python train.py --n_experts=16 --experts_per_token=1 --d_expert=416 --moe_layers=[0, 1, 2, 3, 4, 5, 6, 7] --router_score="softmax" --routed_scale=6.06 --balance_loss=0.0176 --lr_router=0.000611 --vocab_size=8192 --norm="rmsnorm" --optimizer="soap_variant" --batch_tokens=131072 --steps=4114 --dataset="wikipedia_en"
Below are experts of layer 5 (counted from 0) of a mixture-of-experts language model. Rows are named router (the router's row for the expert), gate (a neuron's input weights, with its number), up (a neuron's input weights, with its number) and show model dimensions 0-191. Each number is 500 + 25 x the weight over its row's rms, rounded and kept within 0 to 999. Numbers have three digits each.
Before each expert's rows: "comes after" lists some tokens at least twice as common just before its tokens as in all text. This comes from a sample of Wikipedia text that the model never trained on. Tokens count by the router's weight.

# expert 4
comes after: ",", "s", ")", "ed", "\"", " such"
router:457493540502495517510492465496490457513437512487560555485533501460509460456470487506494527534469535517514507484472535461485494506496519518549526488460529519483469492487500491501517515439470475476510497495470474476501507483480488467504536476454500536545512496470536507545487512470562518498510530508516483509493492509535535536511528504500471483515538534505516514493518469498513503479490547450488525492502505490510493505502480489519473479513504490503506476493491499478523489543520505464516477528486453519475528541487518529558469502520476497490465542514502516515486518455465517532
gate0:471493466532475498495521463531479527529507435468478519471459483514490517493518502509516515471514454520455465523488477523470512488482514482505529530514475452526534496467491531461548513509521509469470475487492460544502491498518511536457475507498497506474495510512480483497520559477496473496516526524527516509499510513528504515554462465497509504517458506460500497496524487504544489560489476502447522509499498505534442552513474458516438520521488535495513544513503472533467492514524491530502478500491492534509493522468467532506520508493488527480502530520542499512526517490518475512
up0:508525477475501483493539516500493550526542548484551506492450532506490488513473517519497480502479489505433489513496480462511517497505512525441508511522484488512527476454493538457553529520461495473538503499449440505499480519529525504499451453544481480492534517516471524489521521500514470482508502476487499482527504489496501489531477508534502478456454505509476461535486490509494502510493501498476488515497457513532458538541485497510495499509483495474481564493515518475476496530511508466489517508484519477494499520532489497546505506515527557489497550523514487526496553524531489475

# expert 3
comes after: "\n", "-", "|", " non", " al", " co"
router:463476486501504459461502520500503532498501506507501483512453501462508446493552522494527470559523520507530483491499496493529498473490484488507496479515532501518498496565492489508473493498489536499516545477518479516494501518553507444490475491464503492519494529525524516516519480480556527507499527549515494548494532500487482505517469521489506528486552479520513515468537502476529510524544493518519506484516450491483491485532512479511527459477544538488542524497519505525558547516507506466515518473466514567479497492519451473513556488518482493518493476522494526507477489518541502487
gate0:522491500522474457491517507536504509492504517472556525489524530506487508422514487500502515496502521499498508519489488497519489505515468492516507490515525526486493550512530558498468522479487478473487465515491523480509529439477514472480496496482496496488476493475526511498502483530500510541529490518492489531504555538542541530535473560490509452450510512507486473501546525486488522483511525504529528506572473513524536537481489524500527503507512505483550518484493493499508505515488494528515503503564512523475520468500468471471491479464512559492479518462523470557508499470523463477
up0:511548482493523470465497497504525545488484503499511514499559499504501498465483452492508468457519511514500518511482480503546493549563494456522486517499462500480524481518553537537475509499504550507488506512511500521472502494486530519524515469493490514465522482487555469493535527518482527535561488527503530482442505511492498474480493504537496517456478533516499482486496495474499468471521522521516502506554527511499551495483477493532516520525503496517549520523491479492478534506462483528490565490533503494550518519462486471506492504468499549517485549476511498540518481498492503492

# expert 0
comes after: " |", "|", "-", "\n\n", ";", " •"
router:543506478467474499493513526465488519498545473486520506481529520501476542499504534523500506496460510495536521515496516510478535518502477515515521481508505508533505531501511441507473514530491473480472514516507501522503480510439522496502495501527492480503497492536448505518481482508502473528462461463464506515479513522484466469499494510547497506497463503474438492558497489455452497512501521530514477480523514524490535500510496468488560496555503490535454552490477481505464512491485546543498529481495539488533458476491481447471501459543483514495511454502527503526461493525505472502
gate0:520459515498505513523464497504530504473503505466472491496507511557523482502481505524492480505518508499500540488496514485451490450492473478521536507499495509523542487466471503483498572537519524506519457497497524490518535545496488505536474494527494466528492510478521474522536531487515491461507510517539492513535480461451496506524529472519533488532517439507452465544525522446480495514540469466513496521506476455534484480501517490496463529463531499502462532542466492527512531513516462518506530497524497534501490470474501462470494513495485481488513491475541482496478509512535538533
up0:529506481509493517510542485460512539474476471456474473462496478510521471490480476490510529473514509540530541500538504473514497481476494491500508493504473529509548463446496491534524531572524564532477471490462535492509527510536490458552516492518525500549519503525564486532514462483468542462494488452462563479509486452481461504522518485491482498515514465501510488517517496482473523515508481498468466498505481503528489533511485500516504517463459494474484508510491492520484536521532504516470503491525486491516483476540511488523518522525516526505482499533541499485502492509519512498

# expert 14
comes after: " (", "–", "19", "(", "born", "{"
router:556529506536537517513453509497448525482512510485450455540490496523483522512504479479456479514520508500570520482503478522511462562544525522477535501483436466500491475494477460491488442471525515475468487519539504486452493491522506534495470491548544480512515519521467503484492511515476486505480526468510507479528548481479497473496470508486519525476451486458485487498488493522469503494503523491533510486495482532497500514517500503516492524541477462488496557462530497515509513464477532507489463479523509495489482460483507489524502482485524535495486517486508476454487491480518494523
gate0:491529494522456503472522492513452503453500557490524464487489519504477489498526494521524531472496489525508487518482459519472541552522440465491499459539496496477484528477502521498484494511513503470510484506463452466512489512522520484502484491517492510530530500525492490552486520499491501497510493458510457504465518522482503544507549518556471524510515496499513513485500487449488504490499550479533529508539476472480472492523508493456499454482507522522510579488526517503519467509475510507540468490495538471482527515503512492485528532533508483461548495479502502520500459496486492432
up0:529500477466479504522488529533519469495549519514487475483462488515486468515533487481463499478521443472541515504493511486537480540529501494516494504454524527498521453440495522512534479513516499503558491543510441489499471480522529477533536489565495482583484482513504509525511452471489533477509520493476516525527517510498510472510504510484474501498455536467529499482493497498497483493473491516510498529490487515492545514502509484554502482514481495500534461526504514516519519474541470483469511478522500514489507508489471472453462506469483487532491543505522466508487475528520525539

# expert 7
comes after: " the", " in", " of", " at", " a", " The"
router:478478489532488467457506472472492492510487482500491522494463466464494489465515468498494438442509488492515496517509507518491520467524501469474486463498480491482509515501503519513501515524513467487513485506553514526480462486501520485489498542498452484503453480452471522475541486528449498493484470475448526473481516520508509474497523510480486480495467507518490464515527554460553503501474461575450557510520528463500467509478501515519505494490508482497495519521481476519477514487493467502462475471493497494487496564548489493545501464465524484489492481493462508485521462524503477496
gate0:489499493484485497467503490538521436445486510542511492496523497462517463460486549463550530499446474484540503435471507486513484501534530481500507498490519503418514496485495505511492480501491480501495497541516523501503467514491484509513528525523458469535517493500513504470568526519523455520507489526494516505531529469489473529472482474475468527451504516487491491491511528536512542476499546481517491488505505438516514491469516507484498494462500483504510491484498517506496476521477494460551510533461481481488482503484509511510458521491501490463471517496496516463525453480508494450
up0:483458479476518543549491512509502501441493528496479517487544505476495516490505506482494518492512506494556479479528504517532451454500543461544503507514487518504462511495494508515523518526512470519487513501515507485451485505508519549491524498512483492496509522470491533491517524495548488520492498545505524496500459499538457502486490486495516492518533521488459506496539531484488518504472518526492436515481481474535498483527474519515478464494454527531502462486472491482519447454472486545512483502468496527488524486515513461445481448533541465509466534546499461488496543514482522508

# expert 9
comes after: " was", " is", " a", " as", " of", "'"
router:546505486493509489532481467519523488536478509462461530465523502518520525528480483544447509519490434500469505476496562513527494459514511499481458524555513518517485503491487478560540496526535494491496477492494541520530503517515492501503522526559503509539448529508528498539466497448477500484501457504544484483479491465512522511519504517486517513541475492507467442473526489461503521504448490499483484517497519506524498512464493463464527508504499497483533498527477471494477459476531490524522526495528477500479531476486479503494513510513502522534490517496466525537537498513466506504
gate0:482494513465539501517500498469486452473493513515486476512484454513462499457505514464464517478493529480544474495533470576530510513476562464469455503469473497464533525515479531500516496515462482441451512530544472511485501487500525494496491498462488506496460471504521465497518505469487542544503485500498471502467511494513481498489453513527521502473497505481519505535443498511505518480513449506467489498491466509503524520479473517472504542474475544439525504502509517519502507453492486524463482488494491484474489513530477457483502496463525462496470493485486478502502508492511456495
up0:511432497467500504481436439459458437483505512531511513521503482506472509450494540474495499460484516475483474488524486542525494504488534487506513492427518478484486521496451487520554501526520493504474495511543511516514524489469475479488470480465477510490463484503495492479498522499484529530506453520491470505479495556491514500517493540503468506488482485447531508503511476500529502505490484500484511516492476450518505501479503488468494531493509534457516506526532552517568557487491491514504492475516501518503497469503516490503513467477490488490483505513491491558534509476493471540

# expert 8
comes after: "=", " =", " he", " He", "  ", " It"
router:514515495497492503471490510518520461510517469508530477443505492548499542525524485473449548484512544468477506501494537500488462473517472502463519514530487519510533477543491540494485491508452514539497463485481479500512541499469506506507498515448531471478515506511476511502507478502548469459493562488506514503514474507492515514520499486505521507516545477510508530527538467456449485493449501515552486473503497533450490456487511494521474495489500493474535479478495510540490533486513474504541550517473482461486482529503485511474453522521474523504538491517492493472500547499471483527
gate0:481461464463551503533455473524455523505495472491494538531495502533516499476539472507545524541450491525513530493513496491499477470453468482491499515564493485508492503469466510537508463475513513495527505520469488511535536510492494533529524518511479458514481482495525520485545492511478480505446500489513515469532489500500528501535514504496442502522441516501442518497524465427511517496493463464495479508487544495516535493491507491470469489447513496491505500515514494482525501498538500468501507489504476538498482497487510510457478511522494500517509479502506464479504474528546460541
up0:483595475480515476481493480471499524519519506508513555544532474507538493429500499532488519495540533473514466510504480489505474512501474530501513509474497488508498462477474501573536493497493550465490508522496501471512524489539515522494520487496581518510522531497499472521501470540499463509430452523497542461552562490474506496496509486491509489522477481514500495485529513497517483488548474516475465505498466507526512528513463491539518515512503491500505510501495499455485502481507473513510487501503534489492534513528506533522498517484478499519483467511525462493506466494507489508

# expert 15
comes after: ".", "=", "s", ")", "\"", " University"
router:480509505521549532514549535494486500533505489462493474505492526460487456523468528484507519541514538483513496490530498520512532510478508473491505495456525459507443478532498489456424475503485536478474531473496454485497456535508498479517479514454524515477484537498494511477513509497502471497508535504465504541481468519496512503503543512501528519505469523525522514467472532514543473497534496478471508473489510483477495526526482491511456471469490517523480498467537491464441506561486511512504501463495482496493512503537478531485494493501482433499472508487499529474486542489485476534
gate0:483457499491457515567470469520498503481539521485514505539486482491556497527478497475509518532446520500514527498475506527489531497485507522467497520534511530524501506492513541510489529514556544466474499517472506511477526547508498560529522483485562491488465501518504464536492505486476517512486478525480486482504480476521485547534518505470503488547478533504466504452494506516504524509563492476495471505491543490521461527500509494507516498479522525520474529537506487497484510540534477514504476483534506532512526531493496515504520519564448534499535492499499490486451515508515480475
up0:526505502503556474475492523500496502510487514546502496448489503481507526477519480501520508473541483473493482488540463472505491494488541479469524473480526481496496553505523463475517483496495482505497463510556514504538494479453484481492503525517462517474486507510493499459510535482482480535503516511518498540524483505499491479470488445508493500527525452458553513515524518472472535501429522541501510504461465493483544511510479523488522504518518495506504524514485463471512504498505539494502450514504540476495450455548524487480500520480539466516525453516534491489544492530452506475

# expert 6
comes after: " the", " his", " The", " in", " a", " this"
router:515482499451493504525474440459507495491510509522542523530494469506490502495500499529437501456467489523455460491490516475526532472480495490548489487523528511501536533449497517552531538474570508476511486510487503515509497484473476489496516533510482481481544478475505513475477483544458515512507523491545513458550468487516495521531522506512507490513463463517474519472526471558500479541494462521497500554496526500549484498467486480506507502512525495490476462505486512478491500526486503489495501513504473527472489489510557480455464506470464535483485518491487482512490510489504525463
gate0:480493533477498532467462475523479486466491524483489475504541453489491482501523504500519502510490537536538493473489526465513464504497533492472480524499467487528486486465505485440527503510456526520487522560513519508482498530477494479513534505480489480512493510492470512535475501444549488506494508500543488496494455486450516488514448474480474494562511510501552479506453459511519485496461505510503501490460467525472509446485548484476492543510477492441498502534490493537493536454501507508530505521479497519476501521462513493524487451513500471512521516478478486473506491453495523487
up0:502523488492504490515457526525484501493499507516561503511531508504500504517519503499524500485476507544528478502493507459545499495501535515501489539480477443529470492499502546501528476509481504537477512542522493488502517513481488492477492467476453489484508514523513483531467485474560493508484483483493526490522491459505458498482485440512516512557525531474521466446471468495496479455485515511480454481457474493489477458498540515497532518500492477526480450503475508521497494488543474513495497474484479506520489529494523452506491457551517508493518508470461531489544444463471523446